{
  "n_layer": 12,
  "d_model": 160,
  "n_experts": 128,
  "experts_per_token": 4,
  "d_expert": 64,
  "d_shared_expert": 0,
  "activation": "swiglu",
  "moe_layers": [0, 1, 2, 3, 4, 5, 6, 7, 8, 9, 10, 11],
  "router_score": "softmax",
  "normalize_top_k": true,
  "routed_scale": 1.0,
  "balance_loss": 0.0145,
  "balance_bias": false,
  "n_groups": 8,
  "groups_per_token": 4,
  "init_std_router": 0.00795,
  "lr_router": 0.00169,
  "n_head": 2,
  "n_kv_head": 1,
  "head_dim": 64,
  "vocab_size": 4696,
  "norm": "rmsnorm",
  "norm_place": "pre",
  "norm_eps": 1e-05,
  "positions": "rope",
  "rope_base": 10000.0,
  "rope_fraction": 1.0,
  "qk_norm": true,
  "attn_scale": 0.125,
  "tie_embeddings": false,
  "parallel_block": false,
  "extras": ["capped logits"],
  "init": "uniform",
  "init_std_qkv": 0.0292,
  "init_std_o": 0.0326,
  "init_std_up": 0.0292,
  "init_std_down": 0.0,
  "optimizer": "soap_variant",
  "lr": 0.00602,
  "lr_mult_qkv": 0.5,
  "lr_mult_o": 0.956,
  "beta1": 0.95,
  "beta2": 0.99,
  "lr_head": 0.0129,
  "grad_clip": 1.0,
  "warmup_steps": 50,
  "schedule": "wsd",
  "decay_fraction": 1.0,
  "decay_shape": "linear",
  "final_lr_fraction": 0.0,
  "batch_tokens": 65536,
  "seq_len": 1024,
  "doc_mask": false,
  "train_tokens": 560800000,
  "steps": 8558,
  "dataset": "wikipedia_en"
}
Below are experts of layer 6 (counted from 0) of a mixture-of-experts language model. Rows are named router (the router's row for the expert), gate (a neuron's input weights, with its number), up (a neuron's input weights, with its number) and show model dimensions 40-79. Each number is 500 + 40 x the weight over its row's rms, rounded and kept within 0 to 999. Numbers have three digits each.
After each expert's rows: "mostly gets" lists some tokens that are sent to it at least half of the time. This comes from a sample of Wikipedia text that the model never trained on.

# expert 2
router:514508541528439577495505477452449464492450484416451530469569549551421497532510483450445536463516543533511521534499473476
gate0:536535466544425496518526483468498456516521590487557495537525470539493516475515521526502521549449492479463534434495474504
up0:593543548513482420492511443430594490432451436470431493504477479506424404537461458467474503541480442526544516519515442533
gate1:408486526455479492496520526508481500474543470507526446529486495572453509555537506521427494522534451520602480443513487489
up1:518583484426502520529490501560548480558510463496529515525499512542507484471572451556533456515513502456547474480517439506
gate2:522552546479556450481482484462492469487513487463457508527491487482461511442480590549481479530494608510483498467524524514
up2:454495508444551505481452569485464552476585529613511527542509498491500567570506571550514561509471552495561510562546510514
gate3:504554537496495513561464528430475527486543509505451526508445454530445404496530493526416503533525475538520495483515546388
up3:471505525425552439453449490530463429497479477497475475514514507518544478437439522541508508515553470447474527453546520488
gate4:542467510509452518521513523554446568457499480543463469519433494476490494462545499522466557477467527479534501513442514429
up4:563447551566433516521440546516444514575464512491483493505530465524466501419555472583497439492480520466520466548421464478
gate5:478544481495506509534456437492387492512575560454495453475490482515425462495494538466440428530536553604538458500430554520
up5:518450468505492468448531486545614584493494443578515487519506490428501504526504522466533497491539504372446527548571495509
gate6:483513457429481541491524542450537568490503477534486457511541502536454488493503458481518446485534519472463525485538435525
up6:509437528502579517494466510544564542497497516560393493458501484551533548522467568589475609570498515479611544540472535484
gate7:499528485509485561479576532498585516427493519540505530459464517552509483516506415506470501561452490458533490503436504492
up7:470451508501534448515447469502409497547516489507491440574562424416496527446507573528498501476519549569421462486536483529
gate8:484453513492486465455579496522505528556471533489476507521535488468518432520470526462426518448453547535563579437545489479
up8:456454505498497445482538492535493482467566481504479465478548489542522454467488560434446515460481564578576504516450515497
gate9:478562497442504473475491560500439526553520460495473516512455580480484555529473463537445497529421485545470499432471504520
up9:454507455552473519543456547531479536461501503511492500468490540468543468596507516455514468550467499473536508497522556458
gate10:501438465439498514510497484435474466530480512495500469479552431555475511513585547496503490470505525512519500572462539483
up10:469460529499452521431458598498441526589517491577488498509483486419536528543480531501448505487521557468536457506520442435
gate11:482488521413535512478482611478460437531554462469468444480466493531539522436468562514538616516512452502557488516521455510
up11:514496499532524557492488590494430469536525542514529510453534551510546467511506603500479554535537487560480530542466467510
gate12:502467461574539486454472509464468531546491402459479512516474443490515508465513491460450446462609527512467492537579463527
up12:576545542529500506532548490495500536541447557456474467483557523465515556468524487439563614492476483497519478578542500421
gate13:489517446430489491483565547535471477426475459481429496511425507471413456506516484480447483502414493427457508485538528479
up13:478470506489528524497503502512460504522473455555452523477456489499476441522472489469506506542427531403545449559482498477
gate14:505523437459452529507529492484561527541451501436516460563479456494459445458513478534422416499549545574398463517442458518
up14:552477522450447473532501453509551460538491571483524525478410541473576475590503505455449466564616422482439466583468522461
gate15:502494503573500533474552515437468556503533571449521369478513469559451470479514496535496561377493449491513556478421538575
up15:495419449497535493521575468483488506504532560512541494453477462547497476491496503480480507399451463532525498452479536563
gate16:470473509519472580512523491542477524463458531494420546460413513533484494493558505466491546493551514533522536502477503536
up16:478533509501533465545463473488574454465454484572496471504516496525509455484424528536430559551413460446475502563455428515
mostly gets: "ik", " Mah", " Hong", "uk", " Hung", " Tok"

# expert 54
router:419468495420552462554487504443527443528476523496489562529501557488466523475528504466503501460561442440461474471499450487
gate0:522450486463550475529475517480540523484465510476549518468467561573501522554468518448450474495492499563519582531484495482
up0:509477478437466516527518526485474499561490500565519485431562489496428561568533482517441571515477491493517542491471482563
gate1:520553481485401576507441453454510464424505522547595524481517540481522456511559557537528454500446535443555492551468482482
up1:491510464428441530479500471445521512529517490561551507491525506559484480532534501507556528476491470407536478512518483475
gate2:469526433485512438484474507533495476519543476438427563531546539475461566451482516434578529481467489535522456465527483497
up2:486574482454505493573495404483499500509442530518470410521524603464522562530516494504500468560453564510447445504474417429
gate3:533469425513502508467504409470481515538568527425494509507478450519429499606541467482526470534484430452536529470485462559
up3:495487453491524534475505444458514501530539536461508516499464494579446495519539427473517462496474455483535477447524468527
gate4:509547514519438500515514565433529510538478584473533522485549524458436479473444493601457445515520512520534469496567509512
up4:424484510532489518535550536466426471474523481531428523452470470490451589475449519543415490527490552484500536501457448552
gate5:504521505498511481500507478517450508508483510459454522455460536535502444508543567530488447439586514484490483429398538508
up5:488533483493529429468513492483526517535501505501528497476542468420482448494561443478523513532421503509486591484527429466
gate6:479487465471484468498576519439501488488465481527577515471473537560503607486504456442529477544517545468437492495458488455
up6:525535499573496574482427497527515497557473504483520496537484466500503476572490536546483496475545450521505481494532535508
gate7:517526564529473451491544411481457503503445494523531562609496522546469465447430561514472560460516494507481495436435478508
up7:507560557526453536504530445419469505500474516549509528602492470477526508487384523496467500450476502479537444476467476475
gate8:532545524455503545535426524473418554508516472533496436495477479533560554414577518455539474496529617446509536468471468555
up8:558583544476500505509439568523496523442479564525478432472539493442506515511476488493458495450503503477571530496527520542
gate9:470523498496541480466494450477452539509534466489496440463549473504532493498534425572561494483530426465563495518465578547
up9:513494441494462503511459539442473517474491510476477450597507541540479514541438466475552461542467518505442519494476526445
gate10:457519502497381559551502488403509494487529454500507520495501478580483550459520529476547439510494551464514541488476475544
up10:504486456483580489437512464572423502551494510503583457493578485347460491493561540523497449505472504527503452469447492509
gate11:478526443474549432476446477550517477464466461524535406492571544495494494524520525558514483518537470497517494454494566444
up11:545447516509439505488479600469493490530476510477524535555442471509500412511457517486477507535542468515535504499453441524
gate12:422482518550507477551462484474558535476492581415508496512471439485506490499515532435524494487450523504523450453410412496
up12:560477512520500558526558512591431450448463492490486478471515542525534534525486442447491592436466452465498480524501552504
gate13:518449507494424572516515533532467556443450521530517596507544559523536480573478479485487551497550565490540432455475447522
up13:471494505527520507499493487496500556503531552528518530510561469501603404497494501537459478438511472448565495470540421546
gate14:444557488535535518567558521433503451410483484544529411477571479521485482520509478516505449525485537501486509482449492433
up14:447493502494482452563536492421478470457462479586532456541605499547530527530458487540554482544488511500484451407428467439
gate15:511490442473444435541558507506516399472421520545601490513505463533477485456517519496478473530485451444545500535491453503
up15:402503474442443439490489502452512470472428486556495471476446468462507517543533454453465585492439571451513510485456486465
gate16:485520485535540446480470506539492459533448525522512496509480479492505485438473488470486496513465534462451602439455428485
up16:451457595501441497476511427515543512528492532480453512479553423432501475493562484496421524488478512484502507493439500486
mostly gets: "at", " Pat", " Met", " At", "ot", " mat"

# expert 103
router:445474433415550526530487525514482471519448551508454541403576527544495481494491499494482491418520528414505519569491458527
gate0:475512525515547513526580552506502510449454529580556513462539444561464506416507570478500420502521508457536498484504469545
up0:485453480461513520474412502491521471573511515407460502526492424515521466525493474529529527497496461551435546463477573510
gate1:450476472492472536448522511462490521516508576520387448508534507549499481532528490529461441492531509493488468498390564447
up1:506512488504534554447534457417500552604506608464432414518424455471510482544458472504446494547530512548529494499476495505
gate2:452507478485519485534609473455463504485519426500426442441491471537436461529473519474546519520464550407454566515452523526
up2:529504490525497471466477415548492536529531437476476491479515498516448547504507466490574510483549478481543543506509498473
gate3:574440458446522515482437542485515500461514484535500507523513557499512527506475604472473546488523557474527477543463532535
up3:517532523494468444513439545464509468556450443441457491452506492552488481470458467421513525549533487510505593513507481527
gate4:453476501439496519431580511422487498506452517559470495452540464517460421463522536479448551417529601509531521455465484449
up4:546494461544474431486434435573518495509546493470518438510473559499480523499590456554454551506472505558512554524513528514
gate5:509508535505492559573489464503544539442543593492451483471604444456543447458452507449490481488454467516530511532440466453
up5:467570483554436511516477514487483476523533497474460509609518422453494496468492507528484498472476508496494527518536502497
gate6:427488410493559559453590523580516496444496527475395466495566559438469529431515527482503462512472568482509545497450523439
up6:553547514478480558549457538532492535503500475519509472506523529504498515555499513435439547601558510523506487474543471465
gate7:398428499495421466499538460560458530475517483565516446437519480500467487499562518475475509493458506503507488481480513495
up7:519557450442496476508531495476503559544487487483549476531533454482468456402522543498559527472474496501499572508514505561
gate8:470458466472623468541556494463579591507494445501462550511435451489528375504488436575484406421514514484487463532527496515
up8:478434423497582431491548501545471628534511418472425483417503504514512435489456487566478518514557486460498478504541535487
gate9:543460521473473527536491460482413488519484425474551498463566481566440469509538465589445443491498460509623503486562455476
up9:474488514452549480427493518556538443512456576488427536553510502468497543508462468486474529528495482508477497469532513516
gate10:518477480456463512526480431556494490529492411489543448469527489487510486571475426478510486429440528568533500508470538515
up10:486504519488517521541491447493557500492480551515462462541488524521444542505417438432595456466499496507574451486492573495
gate11:485562441498476527474517418551472479497457481530546478510543523513542527466584442493570415531502522500506534428475538502
up11:473482483519530502487505478454557507492502588522490478482578407484483498493413507458460556466525445510503473508501497483
gate12:490477477479527498499479531558487511487492478539500522368549496570494499519519524596543472518500481527465533492438417532
up12:547535508490532508504465510581542490476453460521513551439514499558487479501492535514479472573423574538476528467509387542
gate13:445476513494449508517554461498508549476464519517475547425576527498443518429495540486481417449517515553509456445491536551
up13:478478482581499497491432499608460475467468465488526485574484509451495513435510556484553569494504504511479455482470494383
gate14:501492488496498434528498532576461531526514501506494499516524515492492457492490503540425464522459498545403510487492537562
up14:506481498490445480511528507554439589604492492486494562509538436533471461505494483543454506473453482480466477444467484537
gate15:511508473536550446554521530528520442542477494526459486508517393541498418486463483462457429488432530451456479532483467571
up15:532489467485517461409480397468433566465507502494504496489553465477526526527534532595563522489429518530498472481477481466
gate16:528482463486439523532535458528508474541443432446521453507502531456503507453494537436478547555569538422476512477408451464
up16:555454484487441481569468475471486470556454485521512519462431526505535554478556529415505534496517528557521545465389507501
mostly gets: " ex", " Em", " Kh", " Jo", " Ha", " ins"

# expert 68
router:448531545448489506621481549525588489503493483497507533422458510504507532502544504494490523406417433501518504536495537485
gate0:469461503432499540555486429461495515479564527524528456472512476471519496498474441500583504594543536512440463478538519492
up0:465511481483489533568542505465482526496514490540531458482483449482490516531511461516478488503477472563488438491482499508
gate1:483469445440525539589480542519562554428473470502600465461566462454507455512483496485502518474452562457531502501469488550
up1:498525416494463448462475491425495502553490566493412555447467509481470512493473475483504459557485509509485557595550462497
gate2:420513506447524511505529531465447490535503551545481502482443503520421494506468483523469509511531453537514504529492502486
up2:527490541556480518463463513505505526481446517515529452400466514470480480516522498498484512510443487390558406508470487496
gate3:520529509435439516540534442481518461509472499478568447474512526539497474517519458426520512519511510510472594490397475429
up3:495515528482542426540504538490500489504525526461551478517482527433484380523510446406508468493526485541534518494443437431
gate4:448474538461474465556503560500484445567506513531521462470575492481441487542542489474453452481553496549545523498547524480
up4:550459530499510475508513435528534527460492544523503572504490472504478491569483461498507467515492556564541511484425450494
gate5:493514492387428492442508467464536512585564509475430546505484497484502445589546519556561477426449527503516501476441478448
up5:482519444604517459577435510538488539453466538533505535508439523572520502520511553493467535570476477523552520498570475528
gate6:503534522497445572498533511534529520477492467534574507479546507513516418510465493498501468454439478521423507498523536483
up6:577561530546524478541538497487491564475559509617576476536439536497480516512424501466404517466532435431529481443478496489
gate7:497545502560511511515485494519457478522514517436505499517572490425477561506483506540569515456420459469526590500410536544
up7:502508537507505509473452535462479501539504470446556523484526490505499493521498534542464499481494487569503500499495520550
gate8:459470544470490544533548507497511457485408564542463440479547469557498500483525455505507409449451479466417470489478474514
up8:467493519491479500429516454494438452502477528510475495537420529435498507534417495483454456513432538540496491468513432478
gate9:529491458456455546540550510559489508538426526536462426474499567580514487492570515429456445517447489550463491546496560456
up9:506460500495482546490605525489523547519485504447449436517570535553475508431501543481512545487533466395482524506499501535
gate10:496487548397530496526516502556440507492493507473492526445533571503456468397511429507556476464500470468464540487454440444
up10:496476530555538560540528585462494533467496466493508518506488567459495522470460560413405470461477514511497550501483539456
gate11:533449512530526490502457482534469533434497430550395565532531533519523442530508510522467407521507488560571499535452534498
up11:504503542540475451554544488498460536532519399511470576511492514471524503396522511500411489544543480425533487475470523438
gate12:440440435493534424518491482529507499556505518497528490453481510488533488558550452468568456526526530456484496473475455491
up12:453543554427527610465526539526581530541469509497476501573486517450502462456489476536460501427485525461517564552468509436
gate13:582493520511452471427493491582506532536513516527496468524492504448501560501613494565463541486516497546489479455493458474
up13:547463580519537503564550467482547488532527567548505473501455494479464505482529492527510553513540545541479479533504511561
gate14:426494485449379497466457475517507495440505516529537494514510542558466487509454524549495488514484597473440517480451448465
up14:478489497497510532530474554502539478505497594515464512524491510442491500458454625461461514498483519555483570512448516457
gate15:517537471486571497561567540546392529463473525471496472473489547452550532467478519570494509469535465469548479491531499476
up15:507440544524448579475481474490510488506507541496459546448492502494435490489478422595514501441538453445467540528485528489
gate16:478419507498451561450495450532568584502541561521462487474472464508519534419480553498488475457488557472560472529479501558
up16:571585557470576508564503551511555440564499471561442491503455496438506533537484451562506484465500491538468479455588552473
mostly gets: " Per", " min", " Mur", " Gar", " Min", " nar"

# expert 12
router:520523484432542424464449522517444490499514468508524492543455542434543541553450499444588527547445451489482486480494451522
gate0:545523446534497506550456542513526498520476438489516417483519498458588534516524514437540494485507477443520547518472427544
up0:450469477492602507462443473448517460505505418486502505514582474501560466529466462489524473480479447478508593499501430558
gate1:502509445427541496615442532472518497489496469510447471522502409485540489524523541438510530552535487504438502468521516518
up1:484527436522505576399520443460542483516525563489537577531477562444463497512501511554483547502431550507499420501521453509
gate2:458562424589513488540459591559558489476528521433541452472566481496492484522533494526506572518499478511468433512458465540
up2:530548546478452502502516485531435526551511524605519507512458463489463478457527522486443452487466496540513521466523527467
gate3:464541485498526419458542546469537502551480529554483532516511529558498562418473463491457476550486517478597549473546509480
up3:431529437491484481548570545496466506565477481550453490565513551524604489482550433467501572527481490497514476509476503500
gate4:515524433582549485438540435481594494477466516488520537543423455449537526528492546537556561476485497579533514465460492446
up4:479473589464529504503411540533491540409538502538496486441556487513541471472508492502451542491532555462537504562517476517
gate5:560504418480482478442544578551480481516539475497528519452443447540530456507486463469564454536545515516541522485448443482
up5:515544518502626494535523462438450485459471525538497509517509529525494497549498507558446536486432515491553471475563490502
gate6:564489453572479496469478548487472575472490406501498477471561544497559535525510574466487462495502515490470513395585517504
up6:439514469556517515522478523488421593497490483492562434479510441565497463568553528501519486499525533559574500488545539449
gate7:534501514453471583472516509521454552508554512437487449429511511548517507506503569522516466503526527434484545532529559513
up7:450546478492502499539495567485425493478543431495510477472486472550470513518554521514427490509492449431427477455474509475
gate8:466538502454568486468553556521538529522555520519529397485480486393426524552470498474462506429526473578501443497464466526
up8:556443488548462527517460487539445520497481589481491569494522490604537511480512502563558488540492541429442531533519528491
gate9:487580553479487434474524524505519517539513541492534550505536508543484513510512536519527456468476489538513508516504450456
up9:513508443543463576545480429496505531478474505543487497470486514422485495477484430427431464476523556467529497516494562483
gate10:505525477497507500495527499488447456504490500523496512451542469434488428526547475511511545522501514507535493448481538461
up10:507498560516451525519490467498514495460506487474491445507496499538501560469455552497484476449461547518479547510474550410
gate11:505520511555535464483492563455483529481538473478411477449538512511481486506492545486570484566492490521479497442484498492
up11:512444543449558568531528454538537464507471500488498540476451481446532519454488434462553488511526502529442470468520476560
gate12:492521494490468503520492480530565507557484544532590541485486488487463564441541537521451466532476539452508555572461476472
up12:561549536448495513522540492565529553500490515514496404514572422523572465453534520497559551502474478465523548447515533439
gate13:518488548523549469466386450487450518518461530502518493456492411433466403487481455507553496484543532475472485443465434512
up13:458479449461427515536609552492489452516460477471488500458474492538474565486519540525495469503491473524555441526549542500
gate14:505554527489392489489430483487489528525616550479462476515513541570492485453495471456483465558458497535469441506468494475
up14:531481567474512539506546486481554485444423521561536516471559476407578499565463560427490481417453516535480498461574471475
gate15:550508449500476534483472527532447503498492462532472477457554498478399533475468467510553544495473478493475444469530502561
up15:556459461557540513478481507541525486484569573464461494484446558550549425480504484479449532511537451492538444507428493418
gate16:455567491459516534473507539610457394503481473615492542539501497515440516518508552490596551493433582567567498458506516491
up16:491585502434547472501504492463464514457486428547472440552503510559414467466489521491503498520465543505508525483474406530
mostly gets: " family", " state", " River", " home", " area", " land"

# expert 93
router:479443482459564472608522473541597471562518589539564562512501573530507497525437523525496535483498533568527475533553519458
gate0:524483516444462467480533429543573490449479530562554479475517499476427419575533497527513577532523590517457461488534501478
up0:563538452505476593470486531516505511507548513477489491459555518491529513575461571534423562534534521478494507555540591467
gate1:574526470504527458462514480481529523551501450561561461517539468554545443495486449539482516547539584503495563482482489485
up1:562529431506496453502511396487527472453445552457421407545492502448492530469511508515496574515512449516561438526573482556
gate2:494458505483541517516562499471474529541549514551491491495479490503521447573485546519480522454465504417493517496461472530
up2:478467500522519501476527492522470510560437529554461467483501479497519468512459551466506492438497515482510481508474461473
gate3:506414501473452510521500482508519492530513532480571498459449558521557499475527530502447497442580559478522517506536524465
up3:598415503503522411443441482524511552543515576531484487532522517485459460494468444512600442521415486562550563492466459513
gate4:586409548428470505533449426617591421494464551520472483488560520542471449532555462449466487449515470537499437489453458503
up4:490552509536485501466497451491506493536561503482541511465514464434434555527441524460478520441468471460496522465546465498
gate5:504494543533419509455474497480475447516520481513491527500491484463495402431460566485491472499517477505514553493544545557
up5:522469508535478484480501480548537485515509488464532528517416492480443458474456567527463434456461512532527516461498498530
gate6:596511501474533552547549559501485558463522574522515460555500504490516491475484479524380502463541516371467441460589494448
up6:491537541500451488491467604537564512447466513536449511483435578504545481496492532518471531502524517488475531467557445413
gate7:484504526462513537492480522462452569518509510566514540509483428465490551491492543501523521483513555579543483487464465566
up7:508552577519544548558463515547471520499505503530488512514529449508469507473428488518569479562477561502501502513456429584
gate8:428507507507531537424541518481523483517492537510568464516567485440536508514455447532458459520549539550572517546485480533
up8:451524565568491525464501527476466446567510480487504508449448466482555469447478518471498506552490464505493499512528499521
gate9:455447480496589496586517528560538470450550454484508501546480467464540381477480468530464473500528518544489499511441576517
up9:444512522493550461534473451517497428518518545504513543497549501507462511508568492519492527535549465478475547457505526533
gate10:511534488431546443465528507532517538616545549513515515546540555508362504475532536562593497509539482528500444481531454458
up10:493417580435510553533537496499465533519455500523527506527543485521467515555499506515547510459477498522474406510515514509
gate11:466501449538529511495489496601556444446552423546492577457483533553497484536498495512530446507419490516503510550468445545
up11:504491459507535488601480547462503515540499440481512472560445487496542475513596455535456550504497483543522541524558477471
gate12:547533468414424524534542467496463447474485510491429439422543509458481521539484516474472490539504564421445515491459481503
up12:432469414445490434518501512499485453527463511465530544379588497557507494566470496494414489560535511454522465496460530511
gate13:504527501547530538492537445536521437543508600552507496569509500499522493525497530480547487500474507453484501444432495546
up13:478524468487472485532535548627428448497512526468481488561463466553560474546423519505488514461502543519479584432472510501
gate14:539564530485461467491493474516645514537517517464564453497546463531482506500479544535458512422501536506507542516526545526
up14:540515532510557506559553511500440455564442495618425563465392505471517462483509544422507468509443489500431520482509565515
gate15:538502469519491547543479497585527516533498546507439516444496465568475500533484526504554491525428563442475553489494547516
up15:532502507536510542495526464558548496612500589466519510456477533485443506542355484515553490479426476493447536428540519510
gate16:518498474539495498500479436527489556491528470554475499454566564537486484565507518539544453520509504473504518519479518483
up16:491500512483517475553544441421560556550581518493491482531502521571449438469487449543480463542502428533506575482586493554
mostly gets: " B", "b", "p", " Bl", " pot", "mp"

# expert 47
router:532427471489450532468526549517465454565485548523567528555497510520490538515474520437482558420488491524508521528447522508
gate0:493501495469473520508492437554510496494513498480565515456549480415578460557484502439540530497523532533522517461457388558
up0:515510491581496496516486538517474484535548514472520531549475458510553501497497487442473516449553488459386540519473447480
gate1:463526453487497475517530524464571506557428526498472442541444510551463526508462527616515461578482514521561509512424464496
up1:449480467545449516468488507503473458530471460500519518515504533563446501515498494467556471467531575526427487498493538448
gate2:509446448495474496530497534540543445501515557505520478529441493501474464490525468505518532452463524540492491514481524472
up2:462448583501467517523491503513510408475545505483528505566557466527476492482603461556590475509461519536501480461556467502
gate3:551469496457505509451511498509552463479462515457499491566442504529502534532484539492530565439489529517514478473456486456
up3:536426505528529506471526565495495526563430458514539551477491499491536462435425483458514576478529424522497537427505593511
gate4:563548543452441592510548562517471473571496505482512446456469517555499463430503457484520452545438518482557504594563401468
up4:507481492487516438554499382475544434481508402537525472476493529487441516472526438489525521456545494507469462439449577482
gate5:548474522496453462570509406490473544492531534543495508538454529436493475495539510552478536533539511544539477540470472531
up5:477494490527551535459528502453503536486493499501499492576476557456452460438508494502438492570527526524546544479578466555
gate6:459467486489425454521455457510490537476460521531483469468519533574492529522468575471468589491462479444492482474484530480
up6:515597476482476534464479486538504453521477500464447479501501500490569508537544507491471452508490495485471447485490406534
gate7:546503537422501494536579500493511566523486527498479449496477478453441484548451528455511489508490476442565572467596500459
up7:383461505513547501548469539482522497554532530527497506493495504484543496509546550481561448548468519580558505511513579532
gate8:516525492465442513511492513545533484549543446554506532486422479550509526490458544494498538468527500436469546447544451372
up8:500511503493505479419475449503529513587521541466454471406511507505487527512521508540434459447491514568472523520496479490
gate9:422487510545484467469532486544492464510475553484544537544527515518543468489532481598569561525488516568586562486594549485
up9:484503528458526477488462473453525463516505438507495510500472486464465440451541474473525488588500528536464497464497454541
gate10:520545454515401489477522494524515518567505540487515482512515469547545554461457513494477557503476469521497483452513475472
up10:532502487548567424499415469477533516549444474593489502528373508502483570508519521479486521495471466513472494460447468488
gate11:528427446484570597542483477502472581582534481559427453458534464557430466485497495538524480473504512495480562526508515538
up11:475524462481524561531472460505428516513534462529460498438580531545480520491547487550519504452505509495509540577551467554
gate12:528406538424512513506498475478511558525474482508459565453460510495513544540563553499554493442512466474491494536463481487
up12:470491530526477479548488527505544496422485454554491506517460536515454497502519472482549489562493562503549542482557477529
gate13:577502458508472448494546488511442501499563504508517505487512433540414461463476523463492500479505494445428504485485519550
up13:440535532541481497551521583404537536514458461516454564506422499472500511524486580457504508473545490559560485441490484449
gate14:492536511518474499499547555493558495536464575508500576535395498506505528514485548505508423531538550542476491528445440472
up14:505440507511449534452534482532474443465494437518517491547541468534404618461476593498463440495472505545534518432496500545
gate15:486498490502470473493481518469511483501571483493417534493557464521480438510486500418442469516480528460457507487544460439
up15:532527520584501453531469528479543490525460514545503478484479425521506418558578499567550501558508590483489522485498461539
gate16:504506532441521509509469518531491494463542486507477501498426484517444440487519475508431494531512524554497545592540425528
up16:544457519488475438484478537513530476559484550507474458512472462468448479497488467507474473520467476512595588605504414497
mostly gets: " British", " Roman", " national", " military", "ban", " political"

# expert 111
router:489583533448432491470468505524495552415466445461489497475479518473486476445508498576495515574428464522539493520469470526
gate0:539541524562532512473500456492452493466523525553494504544478502525474478489504477461475597580511435466521519501464452523
up0:519491492461555494450577592460422486544479466476478424518517525523445535487411455548480583469531491429466477439596517508
gate1:490531541474498504491484490467541519552534531435566472523465566597536451462479521529554500426503486547421569521487551478
up1:483546527577566593492522450529400454513508470530482492520493406508516545525467580530472482485459505500558419516435564476
gate2:546436472536481482486485480495516541536474523579499500492539532422444427474481515491522491550478531537520441495534493504
up2:477423463474497566484494491492496529532445584475551470503539486422486488485448514521468469502487561484538436530513565481
gate3:545549447538480463539515501465522538500496438450380475483552449433527465487517437485538545515500550524496520554517554511
up3:457576486483482456561487527461468529581501463472517470531480540483530515482458566511521467444480454567557519442521509533
gate4:491546529467492483534474530480504514494439443569541480534516480534501496449465555515513477487432528518591553447518509464
up4:572532533471404505540476513494498499474502514448470446452443502495492467482484506420464562421490534526525524476515486465
gate5:505443524553472498462507532483431518488475562533477544546440477528498536521487498523466545495540491571507552460508519555
up5:510474573517478542505555549509459456554589534470532519503397484528480503433568509472547535492502531523572510543541504488
gate6:485516612483528537489504422498587506496527472568490479464543481526527472497454521524473449458554478444622481461495477424
up6:492426597494505490490460424467492459433478515523453498549479517519530478550463493478463502484553482508496447502529478472
gate7:485541560502460480560499466502533475529470561517541514502451509426480533535568529616532507529481456509498463520549462536
up7:489471510520520475554500474558485512453556459525468497502467555491373526546491444532528503514477473498456484457581419537
gate8:468612511529539514484527564517574479549444545554525531460517507534456515470487492491501430433528554568526481471471505526
up8:522549409543486535484460556519458482546546526514502544551460522492477594521426440499524573552537453516524526468498503473
gate9:596430475496580488469502430501544475483538451541501419441465509514475480438494455516528472485496515486469476619561472477
up9:578478513457530470409450418472485547501492456579499512535510548535539439458511469395458508503495508472466486534547499529
gate10:482484479553475474531510453489399591494518524496515453531438445515506418578517523566435530490549512516555471546466514499
up10:492480506527510505473512507471390530459544538522462497516428517533500485530409493491453591509506468521499567476531497518
gate11:507462444464438471554521437489527507497492537476428534475550512461474495488501490490478412489451546421478435561499499490
up11:517481540558525469486503400537508535466572460459543544447506550458561540495582482448534454480466553554462504523559429509
gate12:516525499447433510490609468446493487516472501542446460426515542485472518473491501549466542538502531547462499479596536556
up12:517516472442518474478519522449518504436473450525511473567511530516500556514488544486432430550539525539450501527535565494
gate13:487454478509500574494486429488495499468474527494563487467573521483513414550505490513527498452480510536492426559453521479
up13:548585477456534486509564535509456539519502382514440505613518502573493498438460498523520521476469567497541588499532505485
gate14:436431555515431495471505505436537452485510548513422508482480487515404531507561382508522525501477512491501465484486442513
up14:509527480571571479497478539488479488480466440519549514498498443481514448450585506551506516584481503533556461438492494540
gate15:533438587523522516517480497476463514501581463524474511499436520508490482471498468469428479497561481488525551472492468504
up15:505520445540518465623524506466512486451586491442461494524470439487501507562468521557476555440477513514533589434569511441
gate16:480431510552438503521511462560513512514497434497515555514486490443505484448474512554502457492505539556461411469477455586
up16:522608525508464428510497537440514485430522548553523538468501476583525539565553552464510442564484462513521471519442557453
mostly gets: " S", " s", " Sh", " sh", " Y", " Z"